Experts of a small language model.
Size: width 224, vocabulary 21826.
Training: a variant of Muon for the experts, 7251 steps.
Below are experts of layer 7 (counted from 0) of a mixture-of-experts language model. Rows are named router (the router's row for the expert), up (a neuron's input weights, with its number) and show model dimensions 0-223. Each number is 128 + 32 x the weight over its row's rms, rounded and kept within 0 to 255.
After each expert's rows: a language model's description of what the expert responds to. This comes from a sample of Wikipedia text that the model never trained on.

# expert 53
router [155 126 111 112  87 114 101 111 180 159 143 122 198 167  82 101 138 136  91 173 145 133  86 167 126  52 106 131 110 126 201  36 173  61 219 130 150 128 157 137 117 125 134 112  84 133 152  96 143 171 178 156 123 125  73 203 118 193 103 144 177 131 149  99 126 106 142 111  98 149 125 158 129  93 105  73 148 124 136  65 175 102 129  84 102  76 111 150 110 138 115 142 107  69  97 126 132 162 141 100 105 218 133 110 161 169 136 112 160 155 101 133 104 154 180 122 124  66  88 134 143  55 100 164  96 106 158 199 132 130 138 156 112  95 120 150 146 131 112  93 110 103 161 183 147 173  93 186 163 116 154 111 130 125 137 117 100  96 132 125 156 142  92 139 127 132  88 132  90 146 131 148 173 162 170 141 128 157  96  97 117 100 106 159 123  62 110 162  79 161 137 156 126  67 126 121 138 140 170 133 101 105 160 137 152  92 165 128 134  77 142 165 106  99 121 126 176 116 165 156 111 164 174 123]
up1 [113 125 160 122 115 176 145  98 142  89  71 107 100 174 122 180 143 130 161 109 157 139 102 135  97  95 123 154 159 182 149 150  98  81 174 160 151  98 122 148 118 174 111  93 191 129 161 153 135 150 126 117 108 186 112 109  76  85  87 110  82 161 116  96 103 146 105 154  92 156 165 141 134 199 103 104 163 160 137  60 186 115  99 163 118 119 148 110 111  84 119 166 167 144 131 168 145  80 110 140 112  62 113 113 196  43 101 150 130 127 146 133 145 156  55 169 116 134 154 129 124 130 125 132  82 153 150 128 145  96 122 133 132 140  76 108 143 194 153 112 104 119 124 120 131  92 137 103 143  76  89 170 100 148  91 128 143 126 102  95  56 200  87  80  90 117 156 116 173 170 182 179 131 126 165 147 144 118 109 143  84 135 128 156 130  59 149 190 151 128 107 159 134 104 125 226 135 184 101 103 118 181 189 195 174 107 128 110  99 115 123 177 119 144 128 166 132 120 125 128 121 123 131  81]
Description: Media and organization nouns. Nouns and headers about broadcasting, companies, releases and railways, such as media, Television, production, Preceding station, Season.

# expert 49
router [167  73 129  94 158 173 131 145 189 100 136  96 100 148  86 149 157 103  61  74 199 136 169 182 174 164 139 104 142  90 157  86 136 160 135  52 159 135 173 108  95 130 198 120 122 161 130 106 117  36 126  96  55 104  81 150 139  98 105 121 114 181  95 117  54 148 130 136 104 109 127 171 117 155 116 122 166 139 132 104 119 145 126 162  98 159 200 117 127 148 147 110 158 135 142 120  98 175 136 134  77 119 159 196 110 119 127 163 197 134 116 152  85 105 167 104 174 175 192 157 150 178 125  94 156 109 165 119 138 108  98 122  94 171 103 147 141 135 163 115 144  72  76 135 146  97 144 102 127 135  53 168 132 117 134 122 103 107 155 110 101 116  98 119 154 115 144 182 175  95 105 107 111 130 153  87 141 130 139 120 137 113 127  72 104  52  76 159 144 105 114 110 151 192 134 128 115 117  94 136 126 108 148  59 159 129 108  70  93 130 141 153 151 106 107 114  61 149 120 138 112 171 117 138]
up1 [136  95 130  88 148 178 143  85 144 152  82 121  94 109  76 111 139 157 167  82 175  89 180 182 137 144 194 144 146 168 136 105  71 137 154 148 141 190 116 139 140 175 106 102 140 109 127  66 132 134  70 157 148 112 162 133 113 129 161 115  54  77 147 115 111 141 150 182 105 119 132 128  89  90 163 118 110 157 130 150 143 168 125 145 121 133 160  98 116 139  55 134 133 114 115 133 147 144 120 156 121 149 133  93  92 128 168 126 126 172 121 130 134 136 125  52 139 123 134 100 124 130 151 205 131 101 129 138 121 164 100 140 134 125 138 129 157  99 121 166  85  71 100  74 114 167 126 124 142 140 127  52 150  62  51 128  73  92  92 163 161 120 105 125 113 127 117  68 121 118 115 128 141 104 130 131 116 179 113  80 122 117 135 111  80  88 112 151 101  90 143 126 140 166 115 167 165 135 126 163 245 147 116 132 218  54  74 184 118 209 116 131 142 132 109 189  80 155  78 120 137 108 101 144]
Description: Capitalized word starts. First pieces of words and names, often French or Romance, such as des, le, re, Ma, Dr, as in des-perately, Insp-ired.

# expert 19
router [ 87 172 144 116 170 180  91 137 153 160  97  86 153 125 112 136 165 149 142  64 119 115 104 130 159 135 175 171 214 107 158 134 122 122 121 141 118 131  96 159 104  99 128  67 164 114 161 157 163 127 110 155 139  95 109 111  49 157  73 173  65  93 122 112 117  87 184 144 112 158 134 117 195 179 149 114 110 170 122 181 132 119 117  89  56 179 104 148 177 125 135 156 148 137 123 112 130 116 106  64 194 106 114 105 192  93 158 111 162 146 112 137 202 112 121 118 105 127 116 104 145 106 120 190 133 103  78  89 137 129  84 154 163 155 112 152 148  44 183 165 128 111 148 169 118 127 107 105 100 111  86 125 194 119 175 130 152 134 126 156 137  64  52 168 105 125 116 116  72 141 111 153 146  99 149  93 152  99 146  64 105  97 107 131 124  90  98 134  95 116 173 133 106 155 175 155 149 139 132 103 110 132  94 124 144 136  94 156 145 118  36  85  92 102 122  93 109 123 101 113 122  75 138 119]
up1 [129 117  99 103 123 135 242  60 181 100  74 110  57 122  89 142  76  97 164 208 174 190 126 133 133 135 144 164 121 130  90 114 199 203  97 105 126 128 108 141 114 149 122  78 184 149 152  98 114  88  85 147 149 112 134 136 111 150 119 110 130  96  80 184 103 106 128 135 132 137 133 121 139 112 156 154 112  93  79 114  85 141 151 140 100 111 174 125 167  96 109 105  83 142 122 145 126 132 156 113 119 127 132 126 109 142  90 125 127 132 180 132 111 123  78  61 115  80 139  94 103  72 104 131 169 131 119 110 147 116 141 115 107 102 146 154 130  96 130  35 106  99 115 120  73 137 109 106  92 129 116 144 178 139 162 168 147 120 172 170 166 157 154 186 135 114 125  77 108 130 164 162 116 134 135 162  53  56 130 188 105 189 139 109 108 162 170 105  87 123 126 139 124  98 107 157 118 143 185 102 103 163 142 185 108 113 183 126 160 148 117  93 121 131 163 150 122 179 106 129 185 179 150  76]
Description: Institution name heads. Final words of proper names of places and institutions, such as Street, Church, School, Museum, and the possessive 's in St Mary's.

# expert 28
router [172  92 109 121  84  92 143 103  83 125 179 122 131 144 135 156 128 125 188 181 143 156 102 122 148 150 112 130 104 135 117 142 134 101 114 161  79 142 118 130  89  58 113 107 111 111 106  93 184 158 121 159  86 142  94 177  62 181 209 149 139 113 121 158  97 121 132 109  98 153 119 155 125 109 141 168  68 111  86  84 161 126  89  87 159 124 121  94 136  61 112 187 120 143 172 109 105 197 129 136  47 104  25 106  75 162 109 159 184  78 159 173 118 136 108 168 119  58 156 130  95 107 131 127 132 122 146  99 170 179 151  94 185 125 109 141 135 114 130 110 158 123 136 166  99 161  88 114 136 129 107 163 120 104 143 126 144 130 156 155 113 129 118 141 134 163  57 182  73 163  88  87 139 132 111 108 173 160 129 114 160 133  97  87 168  82 175 134  98 209 136 130  91  55 139  95 131  87 114 150 106  96 134 116 101 182  95  80 101 133 135 130 139 110 109 151 113 130 159  82 133 107 171 111]
up3 [171  79  99  91 114 118 122 123  99 139 131 137 120 201 154 183 138 157 124 122 103 172 148  90  93 111 141  94 129  81 114 116 134 105 119 142 130 127  93 178 124 168 108 183 171  83 143 103 126 108 148 112 105 152 198 150 156 139  95 134 112 180 160 131 127  87 106 182 143 139 158 167 197 192  98 151 130  85 116 156 125  86 109 109 143 106 144 137 143 114 131 116 143 158 124 122 148 158 177 139 140  97 101 128  25 125 132 157 113  77 165  95 172 110 168 129 111 115 124 158 107  30 153 105 187  68 174 155 109 104 128 174 162  65 145 130 126 199 137 154 137 149 125  71  91 195  87  75  67 150 113 192 141 107 159  92 179 143  86 109 163 110 128 185 133 164 135 177 130 143  75  95 130 150 129 169  82 194 149  96 124 106 121 129 127 137 126 140 104 162 131 140  74 110 156 150 105 101 100 112 135 162 131 115  91 213 137 107 133 102  94 107 115 122  99 130 131 157 136  91 118  65  99  98]
Description: Common nature nouns. Everyday content nouns and adjectives after articles or prepositions, often nature and science terms such as sun, water, light, single, star.

# expert 5
router [152 153  97 147 107 121 138 103 127 121 199 101 131 150 133  13 144 109  75 150 163  80 155  89 154 120 124 131  92 147 115  96 108 129 125 103 125  79 128 124 138 133 159  98 121 165 111  90 152  87 115 142 101  88 193 138 104 110 151 122 125  80 144 153 140  96 142 112 120 121  56 184 136 144 117 107 122 115  47 169 151 145  41 142 167 142 116 141 144 131 167 109 102 119 122 152 108 128  65 102 179  57 104 112 117 155 199 149 161 108 137 137 143 161  93 171 118 164  76  66 113 147 213 126  88 153 148 100  78 162 116 131 129 133 121  98 146  71 115 134 206 127 157  89  79  90 147 100 103  82 101 162 109 128 198 107  80 121 164 159 159 140 120 116 152 110 147 135 171 160 150  73 103 106  97 100 182 103 196 150 172 132 108 177  82 128 151 164 120 112 156 152 146 127  97 113  99 114 135 117 116 141 111 135 173  97 104 153 169  95 163 123  99 108 136  64 114  83 160 139 140 160  94 160]
up0 [110  98 138 100 165 165 149 107 125  90 124 144 110 121  78 158  64 152 134 170 168 119 138 151 146  83 161 133 138 136 110 108 111 123  93 131 108 162 115 151  89 156 139 107  86 130 149 102 120 154 114  75 128 163  87 118 126 138 127  94  99 120 148 105 167 170 138 164 140 163 172 109 105 124 161 127 140 128  89 100  79 105 178  59 109 109 103 183 178 140 142 167 250 117  99 208 161 131 136 123 100  90 135 149 128 137 158 114 127 187 155 123 101  96 117 107 125  71 122 118  95  49 153 174 134 112 171  87  96 109 143 112 193 117 179  86 141 104 141  75 120 137 116 143 137  97 127  71 165 141 115 110 156 144  99 107 159  91 164 164 176 142 107 179  99  93 155  79 117 100 207 121 135 104 110  96 107  73 206 161 106 117 125 130 147 141 113  83 157 155  90  64 157 115 100 128 148  84  88  87 106 126 191  95 101 107 120 131 153  94  97 126 140 168 149 211 149  75 148 157 114  97 176 122]
Description: Currency and numeric lead-ins. Currency symbols and blank spaces right before numbers, mostly in tables, vote counts and prices, such as $500, £, −; also for and over.

# expert 45
router [125  21 103  44 130 160 110  99 115 111 141 138 215 114  52  95 121 107 102 107 118 180 172  81 151 140 126 130  94 107 141 129 100  61 113  73 111  79  88 115 123 110 159 133 114 196 121  93 173  90 169  74 181 119 216 158 153  94 137 112 142  97 172 122 139 148 135 163  88 156 119 103 121 121 184 181 140 140  96  99 143 104  65 133  90 169 161 128 120 114 152 175 119 145 156 161  95 123 163 117 103 144  73  94 134  99  77 166 147  86 102 175  98 142 152 134 147  94 128 119 116 198 126 146  97 108 153 141 117 118 159  97 141 120  87 110 137 179 151 135 180 128 107 149 187 198 104 156 125 151  99  95  78  86 141 175 181 163 166 145 101 149 118 144 128 126 124 116 112 149 146  97 121  83 154 113 124  99  86 165 128  98 144 165 115 121 154 177 153 138 133 124 148  95 136 151 125 110 148 160 173 158 203 163 135 157 121 100 108 129 152  95 141 136  82 147 183 103 172 117 104 151 108 145]
up0 [106 158 170 202  99 185 128 123 195  75 110 114 117 102  69  95 105 135 121 196 171 128 135  94 142  94 161 160 113 181 125 166 139 125  66 120 127 155 120 137 100 141 121 128 132 132 116  94  67  77 152 152  97 129 144 151 107 105 117 145 112 148 114 138 136 166  68 102 130 156 137  89 165  99 164 116 145 129 141  96 186 105 113 156  97 162 116 160 152 117  90  24 125 152 122 102 124 126 135 107 180 145 103 168 135 109 104 161 128 118  99 128 222 146  89 116 182 145  95  94 103 199 132 184 149  95 137 151 112  90 140  91 130 108  64 126 103  90 185 101  69 158 141  97 136 152 184 100  80 114  89 178  94 128 115 133 120  85 142 114  74 156 150 139 104 132 124 144 182 102  87 116 104 113 153 127  87 127 125 116 117 151 118 103 147 137 146 100 179 130 119  66 165 164 142 105 148 172  68 102 180  67 140 145 135 138 138 120 169 192 152 121 137 156 214 105 106 135 107 132 125 130  52 125]
Description: Scientific and infobox terms. Technical nouns and markup in species, chemistry, astronomy and maths entries, like km, species, gastropod, Formula, JPL, UTC, ^{ and =.

# expert 46
router [ 76 164 124 142 119 142 128 129 108 104  94 146 109 123 113 129 174 145 137 103 168 144 124 153 111  70 121  27  90 138 155 145 118 137 124 113 115 141 193 136  73 139 122 144 137 123  94 137 199  97 129 152 121 133  72 116  58 133  90 117  87 176  83 181 131 163 131 174 183  84 107 185 156 172  82 122 136 109 169  99 116  89 150 146  72 127 177  95 125 114 183  90 149 122 162 135  74 143 127 112 116 155 116 206 169 161 139 179 101 116 157 153 125  73 118 182 152 144 104 183 143 105 112 110 151 125  89  93 126 170 104 151 138 190 118 108 119 105  80  88 113  93 131 114 136 127 123 157 171 148  97  99 172 148  72 111 109  98 152 150 109 126  89  94 125 138 137 187 152 104 139 158  51  85 139 145 151 164  80 122 144 106 156  97 160 103 122 132 113 180 190 108 193 102 171 148 208 164 166 126 131 112 147 138  98  79 140 138  91  71  79 186 121 116  90 116 132 122 125 124 157 122 150  74]
up0 [ 94 142  73  98  73 133 103  88 135  42 140 105 152  78  13  90 151 133 136 147 176 141  94 153 180 140 104 188 131 147 126 160 150 107 167 129 144 185 121 149 151 108 144 153  83 187 126 195 103 108 147 111 123 102 137 119 148 119 157  93 128 114 188 156 112 106 146 126 153 183 129 114 184  79 104 145 162 117 151 186 206  71 174 119 144 131  93 104 120 126 132  71 170  93 108 116  85  92 189 127 143 162 119 130 152 112 132 179 136 138 125  96 164 145 142 139 160 144 126  83 111 125 130 152 169 145 112  75 113 140  76 146 103 109 157 143 102 144 131 163 113 152  99 168 112  73 112 112  66 100 116  99 132 150  92 145 123 129  98 161 127 171 178  70 148 185 147 143 127 123 175 168 110 158 126 122  90  65 143 123 143  99 126 136 148 150 196 128  79 178 117  76 165 142 126 157  84 172 193 113 160 113 165 133  84 167 132 134  97 143 121 156  87 117 152 115 130 127 138 198 166 150 109 101]
Description: Name-initial pieces. First pieces of proper names, mostly surnames and place names in sports results and lists, such as Bad, Far, Har, Kar, Mal.

# expert 37
router [142 145 133  96 180 145 134 170 162 147 138 196 207 137 136 151 179 114 120 193 129  92  78 142  92 129 122 111 119 128 127 154 223 108 150 209  78 125 130 134 117 113  94 130 133 162 128 144 112 179 110  97 123 175 148 142 133 130 121  98  14 122 129 134  89 150 118 190 116 139 177  98 106  75 150 125 195  73 100 146 106 139 131 125 124 105 120 135 143  33 168 212  70 152 110  98 110 156 115 174  71  82 150  79 110 143 130 131 112 169 110 114  90  98 171 106 118 104 115  68 156 165 148 137 163 126 147 143 141 113 115 125  83 134 163 152 136 152 113 118 121 124  80 130  93 138 164 113 147 159 108 187 137 106 117 131 105  90 142 159 154 185  83 133 161 129 139 156  50 103 122 175 176 100 126 127  98 118 103 150 119 165 170  85 161  97 128 140  76  91 151 159 107 116 142 130 178 167  96 128 124 145  99 109 107 109 106 107 147 149 143  90 133 112 174 149 104 150 115 150 161 167 130 202]
up0 [144  82  73 124 126  76 194 123 165 114 163 183 199 166 179 119 106  84 107 127 117 178 137 148 133 131  88 164 147 151 155 127 126 123  96 132 166 110 173 111 163 119 151 135  95  47 177  52  90 117 112 144 138  82 106 125 173 154 132 151 141 136 109  98 245 109 119 124 131 115 163 115 137  98  87  56 115 132  75 104 101 137 188  86 128  80 180  39 148 164 157 132 139 145  88 161 106 178 103 146 173 118 125 130 165 129 114 107  99 111 137  70 125 137 140  98  87 172 163 140 141 118 109 116 117 114 166 158 156 137 101 122  71 122 173 141  86  83  93 124 129 111 147 105 158 130 106 136 117 108 203  86 114  90 158  62  98 137 159 108 185 181 149 143 158 124 142  96 105 132 167 100 130 129  90 103 177 177 122 120 112  92 105 134 192 143 162  90 129 136 148 115 133 112 143 163 113 174 126 128  84 135 159 117 144  72 125 137 147 113  95 119 121  97 148 126 142 166 209 170 109 147 117 120]
Description: Role and occupation nouns. Occupation or role words in biographical sentences and name lists, such as coach, member, politician, director, often after was or and.

# expert 2
router [160  91 154 147 148 144 102  78 177 147  62 177  96 130 104  51 146  99 134 152 109 124  92 136  60  77 133  93  92 119 148 120 114 153 149 117 128 152 131 163  92 133 127 166 131 154  84 144 133 143 117 107 146  84 114 150  72 201 111 114  96 120  97 120  87  94 168  79 166 114 161 159 182 129 200 138 142 130 111 127 164 133 116  73 117 190 115  52 138 126 158 149  99 124 130 141 122 169 154 135  68 134  90 191 125 160 136 168 183 185 148 144 181 123 125 157 134  99 157 112  93  97  72 161 127 146 187 102 124 101 142 167 146 101 130 106  96 130  99 131 148  86 127 171 120 129 134 121 118 115 102 115 160 119 179 173 207 103 144 170 108 144  91 132 183  90 161 116  87 172 135 160 102 102 129  52 143 125 151 100  90 166 171 106  70 146  65 144 131 122 117 165 102  88 147 136 156 117 142 168 111 135 149 132  33 136 133 135 122  79 143 102 196 145  50 135 131 109 142 132 141 151 107 111]
up1 [147 132 105 118  69 132 101 123 156 169 114 154 126 164 102 111 108 129  77 189 110 174 120 164 181 128 168 126 158  94 111 144 141 185 109  86 114 127 110 141 194 142  80  84 142  89 125 114 131 119 117 121 134 157 115  98  89 135  54  90 151 154 108 147 177 152 132 155 123 161 132 162  90 171 168 113  87 137 138 161  97 144 180 145 119 128 181 152 123 115  66 123 134 147 143 126 162  91 182 150 179 143 125  94 142 134 124  82 143 102 143 130 120 168 150  97  71 123 202 113 137 144 172  96 160  86 102  59 138  91  83 117 120 129 123 117 124 144 159 120 103  58 109  98  45 141 140 149 186 108 110 113 132  57 168 108 139  94 123 138 193 180 118  94 140  63 183 148 109 147 104 151 116 162 110 117  82 186  95 113 113 150 131 147 139 156 159 122  94 137  86 127 106 113 121  86 137  70 141 117  77 199 158 185  95 161 119 163 131  83 107 139 112 105 146 107 162 121 191 148 156  98 209 187]
Description: Institution name heads. Head nouns of proper institution names, often before "of", such as University, College, School, County, Club, Association.

# expert 58
router [142 134 130  91 129 124 134 121 205 169 100 100 111 144 176 157 133  88 177 122 174  85 139 185  69 171 150  98 146 141 124 135 174 127 129 132 126 130 106  92 134 132  96 104 198 117 179  87 166 149  77 138 105 109 141 128 207 157 133 144  64 155 159  80 134 158 130 169 140 161 158  74 149 117 115 106 124 153  62 121 133 141 130  79 101 136 120 135 126 114 117 111  75 137 128 127 137 134  95 139 167  70 134  81 158 118 153  96 129 162 101  81 125 144 146 118 139 100 134 146  54  76 160 115 136  70 124  92 104  90 159 164  99 117 117  89 134 129 128 153 109 201 138 145  21 167 250 127 169  81  93 139 172 135 154  96  78 159 137 130 170  75 160 142 162 115 144 126 139 109 121 133 154 119  52 122 129 111 137 120 135 120  84 149 129  99 115 131 116  80 172 126 132 133 113 138 195 187 131 171 124  80  80 171 141 128 124  55 179 170 104 111 137 140 139 103  99 143 115 121 117 141 104 121]
up1 [ 44 172  60  98 132 158 145 120 107 137 160 129 188  95 152 152 177 135 122 167 153 171  45 161  96 127  46 144 141  79 123 144 216 157 168  88  94 146 103 107  98 156 145 136 150  82 114 153 134 134 128 111 126 110  99 162 104 163 158  79  97 123 103 145 122  61 183 149 128 139 137  76 111  75 144 138 145 129 114 114 127 153  92 108 130 100 121  86  96  93 121 199 102 149 170  83 149 131 149 121 107 150 121 157 107 117 162 142 147 130  71  94 146 125  77 141 190 110 144 117  58  62 114 168 122 155  92 113 121 161 110 109 152 138 159 141 126 110 155 132 108 163 112 119 128 139 149 188 173 161 118 121 184 125 107 167 121 133 129 131 114 183 152 100 108 111 143 108 163 111  77  89 142 135  96 151 144 133  67 131 107 131 105  76 137  34 167 129 125 141 136  67 134 104 182  94 195 151 190 157 109  97 172 133 114 100 147 133 139 184 140  62 125 110 103 134 131 114 163 120 155 112 189 110]
Description: Biographical verbs. Past-tense verbs and particles in life narratives after was or he, such as born, raised, began, led, took up.

# expert 63
router [131 173 146  58  81 128 136 109 115 108 110 107 163 124 118  64 174 152 142 100 126 116 124 147 159  67 173 126 114 117 111 133 187  86 121 115 112 107 122 171 134 144 168 129 138 214 181 137 166 162 101 104 135  84 152 124  65 158 119 138 175 130 153  83  98  78 171 123 121 170 121 102 116  93 112 131 124 138 141 112 164 108  99  69 114 163 162 135 116 132  98 130 130 194 106 129 137 134 143  98  95  93  63 157 140 112  78 124 189 179 103  93 158  96 155 128 123 151 116 123  90 169  74 167  75 115  92 150  94 127  82  71 188 121  97  95 167 179 153 141 125 106 157 106 173 138 113 113 184  89 131 165 119 148 124 152 151  97 173 172  69  84  95 122  87 116 146  69 141 155 107 129 142 137 152 113 163 170 129 117 183 114 115 141 158 107  55  88 141  82 145 102  80 127  74 135 144  99 126 145 121 171 141 125 101 162 165  92 107 112 100 189 108 153 104 149 170 206 135 172 105 131 190 183]
up3 [136 161 190  99  56 102 129 165 167 119 131 128 112 105 170 166 123 158 119 111 169 136  85 120 112 134 109 156 103 119  61 162 171  95  44 150 132 107  99  98 117 119  65 141  88 127  87 140 154  25 175 142 151 145 177  88 127 122 112  63 138 108  90 109 148 111 103 119 131 184 155 136  79 127 136  97 100 130  93  84 144 173  98 119 162 154 182  89 177  66 154  72 157 127 132 145 101 101 162 162 143 138 161 137 116 105 161 133 120  77 154 154 148 187 181 132 125 161 115 133 119 137 202 164 171 177 115  63 101 123 127  86 166 133 197  93 126 136 162  94 136 115 105 127 143 131  92 111 111 134  96 137 128 182 123 128 156 141 150 136 111 137  98 125  91 133 113 218 100 168  93  81 120 149 126 166  95 124 176 100 143 102  69 128 148 167 120  87 147 145  53 134  96 148 133 114 136 111  80 145 157 164 178 146  70 191  96 153 132 135 132 152  98 125 103 150 127 165 107 118 164 168 133 124]
Description: Section heading words. Words in wiki section headings after == like History, See also, Climate, Name, plus life, career, education, development in running text.

# expert 32
router [151 164 138 140  31 144  65 136 115 117 160 144 144 145 122 143 183 132  68 169 180 163 152 135 115 161 107 157 151 107 139  89 112 125 205 100 147  53 122 110  98 121 195 107 114 147  66 163 135 118 155  98 130 141 133  78 114  85  94 130 167 122  73 142 198  87 136 101 140  66 185 101 127 165 187 145 175 158 164 131 168 101 154  40 160 132  93 156 168 116 126 114  80 125 153 107 105 143  91 116 142 134 177 100 174 126 135 120 136 134 127  97 153 110 182 169  84 135 154 164 148  52 177 122  90 124 120  82 178 144 150 123  81 185 188 122 127  92 160 125 155 142  64 123 137 109 215 144 164 126 152 146 117 136  71 103 146 154 126  89 138  95 144  67 152 136 117 121 171  78 118 124 152 116 104 114 132  82 161 128 153 103 105 101 153 127 129 169 126 131  82 128 152 110 138 132 100 132 159 127  93 125 114  95 163 144  82 137 112 138 114  61 126 122 102 110 142 143  85 153 119 150  77 158]
up17 [ 98  93 106 142 166 139 148 201 155 150 147  99 117 136 218 231  84  98 107 191 169 153  79  93 155 103 101  75 123 137 154 183 147 109 107 155 147 130  65 156 164 126  56 122 127  71  86 110 148 116 185  81 137 145 123 125 111  83 145  83 126 115 106  94 133 165 147 171 135 116 106 176 111 136 172 136 190  99 136 117 127  98  39 102 140 152 127  73 192 105 101 133 111 118 157 111 129 114 174  98 168 159 121 158  91 137 153 165 139  91  88 115 125 199 153 125 114 101 114 155  78 110 126 219 128 118 117 114 140 194 160 127 152 101 108 170 133 161 139 130 141  98 149  95 138 155 122 169 134 104 124 117 120 134  87 140 107 112 153  99 171 166  50 102  87 129 151  76 148 128 114 142 161 137 151 104  85 199 150 136 122 112 119 119  76  73  92 149 134 174 145 157 104 128  87 152 117 112  96 119 145  94 137 132 121  77 161  63 135 114 143  92 165 155 159 140 130 161 141 126 139 139 131 109]
Description: List item starts. Dashes, spaces or "=" opening lines in infobox lists and tables, especially taxonomy entries like Phylum, Class, Species, and empty cells.

# expert 26
router [ 85  90 135  95 128  92 141  87 128 110 116 159 123 164 143  55 111 134 142 121  78 163  83  94 107 168 147 112 121 118 160  90 123 164 153 171 123  85  83 163 134 123 103  93 143  92 150 118 138 101   7 171 145 160 103 109 104 145 160 152 134 135 121 158 150 167 195  88  93 156 103 151 136 130 123 149 157 101  91 172 132 134 159 153 150 145 146 181 180 128 105 122 127 136 146  81 131 105  94  97 149 186 146 107 155  78 107  95 109  67  98  74 127  81  96 138 163 103 127  91 161 116 129  97 175 156  99  79 164 143 112 145  69 165 117 119  67 137  70 139 157 126 109 128 161 154 109 160 110  86 140 141 104 172 139 103 131 138 137  91 175 123 105  94 104 110 212 120 163 164  83 205 167 139 114 108 101 105 129 148 132 160 136 147 149 194 128 140  58  70  86 117 190 143  90  45 147 137 104 134 162 112 120 198 129 154 132  79 144 173 120 109 132 138 140 124  84 119 142 176 114 170 107 150]
up1 [ 73 139  96  87  72 117 127 152 148 134 153 163 124 111 183 153 199 159 107 142 137 146 116 175 171 121 138 135 121  99 144 124 113 117 152 134 115 207  90 142 146 122 125  88 101 125 163 116 126 119 116  79 136 127 159 101  91 224 109 174 118 133 132 145 142 121 141 138 129 154 106 116 151 126 129  93  88 108  52 151 147  86 126 108  60 131 179  68  71 119  73 110  90 139 135 107  65  76 131 111 101 130 130 117  71 160  44 128 156 129 183 111 117 199 110 123  70 116 154 192 119 143  73  83 153 101 158  98 101 114 107 141  78 135 156 126 146 195 123 167 125  73  56 109 118 142  91  98 160  93 146 140 153  66 172 158 156 144 123 123 103 147 160 177 114 142 140  82 114 196  80 138 175 125 148 136 106 176 159 108 142 144 138  99 158 127 122 135  96 123 114 129 121 175 193  90 159  46 136 141 121  97 112 116 152 172 111 135 161 125 135 165 112 120 143 125 109 121 125  80 149 104 194 105]
Description: Table cell separators. Pipe separators between table cells in sports, race and venue tables, plus semicolons, dashes and colons after closing parentheses or quotes.

# expert 0
router [155 156 134 105 147 139 145  89 155  85  96 108  90 192 139 153  88 189 150 126 115 140 195 113 147 101 133  92 129 104  88  96 100  97 185 104 124  96 130 177 127 186 137  95 149 200 121 179  92 148 150 113  94 145 118 106 150  72  94 117  86 135  83 118 168 189 115  71 110 132 131 113 184 107 107 100 108 149 154 167  85 126 114 135  51 132 153 137 149 114 169 177 105 144 126 106  96 127  90 133 191 128 162 110 182 136  87 138 114 104 149 135 172 110 177 133 124 156 152 152 143 125 101  71 138  86 211 155 178  72 147 151 120 145 108  46 129 128 137  65 118  93 115  92 134 140 184  80 112 119  65  89  65 140 142 164  85 141  95  98 122  91  89 139 117  58 113 174 106 209  96 112 131 124 134 136 101 136 164 163 127 104 156 128 128  92 117 168  99 155 170  98 142 104 159 133 126 137 125 120 131 127 157 113 189  75  85  76 124  98 150 156 134 130 101  84  98 133  96 125  98 165 109  96]
up0 [ 87 172 126 149 139  90 156 123 149 103 118 125 130 105 101 119 104 156 178 141  47 117 133 132 144 120 137 138 100 129 135 143 151 129 141 116 165 143 103 130 113 104 191 120 163 143 186  89  77 126 162 123  89 173 136  59 192 129 140 132 130  85 157 119 123 153 101 137 144 150 109  93 124 159 154 122 147  93 122 106  93 152 152 135 168 104 122 172  89 193 107 110 149 168 137 156  76 182  87 154 105 101 127 117  96 130 125 130 123 132  91  96 121  81 113  97  62 161 129 117 125 177 161 111  88 124 186 180 117  63 108 125  70  96 122 145 112 121 117  69 128 115 132 120 121 158  76 151 162 133 146 116 128  77  67 202 196  91 125  74 111 140 115 165 126 147 175  78 140 138  91 134 135 123 160 111 152 157 153 124 119  83 118 142 124 161  62  73  79 200 145 138 130 152  95 106 153 141 146 113 133 173 135 179 163 101 154  61  97  76  77 176 159 110 232 103 147 122 156 203 115 175  99 135]
Description: Slot after separators. Blank space tokens and capital-letter name starts following pipes, colons or "from" in tables and lists, e.g. "| 16", "from 46", "Puača".

# expert 4
router [104 175 144 147  77 131 134  99 145 113 102 139 116 137 139  97  89 128 131  91  91 122 113 152 108  85 134  78  87 135 148 150 110  92 116 178  84 128 118 109 155 133 120 150 142 164 111  77 178 168 117 167 113 106  85 160 116 149 146  75 129 148 152  42  96 158 154 142 147 102  97 121  82 157 110 112 129 103 128  64 150  92  98 123  90 104  95 139 167 106 178 173  94  99 101 139 142 139 125 169 131 122 113 118 135 102 140 177  74 132 141 114 113 107 158  91 127  61  70 146  93  83  70 204 117 129 182  75 116 139 200 125 127 167 107 114 106 136  89 160 173 122 137 140 207 157 106 108 202 147 130 126  65  75 112 117 142  51  88 152 158  77  45  90 140  86 107 106 104 130 169 104 134 108 129 102 162 121 128 114 156 139 108 121 174 126 129 159 166 140 155  84 149 120 134 147 167 193 117 159 193 119 186 176 168 115 101  85 125 137 155 159 147 134  86 185  82 145 165 142 120 105 170 119]
up0 [130 152 138 107 162 105 137 116 114  38 112 143 181 104 166 141  98 168 129  78 209  65 126 145  93  77  39 181 107 143 148 129  69  84  59  94 152 149 138 121 193 179 124 134  73 132 128 149  90 138 147 132 174 139 100 133 141 136  94 109 120  42  35 111 133 134 163  75 142 114 129  90 105 121 125 131 150 133 118  87 122  93 124 173 149 114 135 108  73 169 161 212  78 108 115 151 122 133 151 121 113 139 118 119 137 141 152 115 126 127 155 146 156 148 164 135 188 144 150 106  98 111 144 119 133 132 126 177  88 134  94 149 149 173 104 170 127 118 146  91 165 158  99  99 147 120 202 140 181 144  57 158  91 126  86 147 116 151 169 131 124 134 131 140  79 141 143 121 127 187 163 117 164  81 127 161 158 112 142 139 163 112 153 136 147  96 109 117 111 147 143 135 100 139 173 104 139 152 141 160  94 165 198 106 155  91  83 125 115  82 146 112 162 152 159  99 146 111  95 171  44 135  80 142]
Description: Table header nouns. Nouns naming the subject of a table or infobox, such as race, ship, Battalion, Driver, plus cells, pipes and digits in sports and election tables.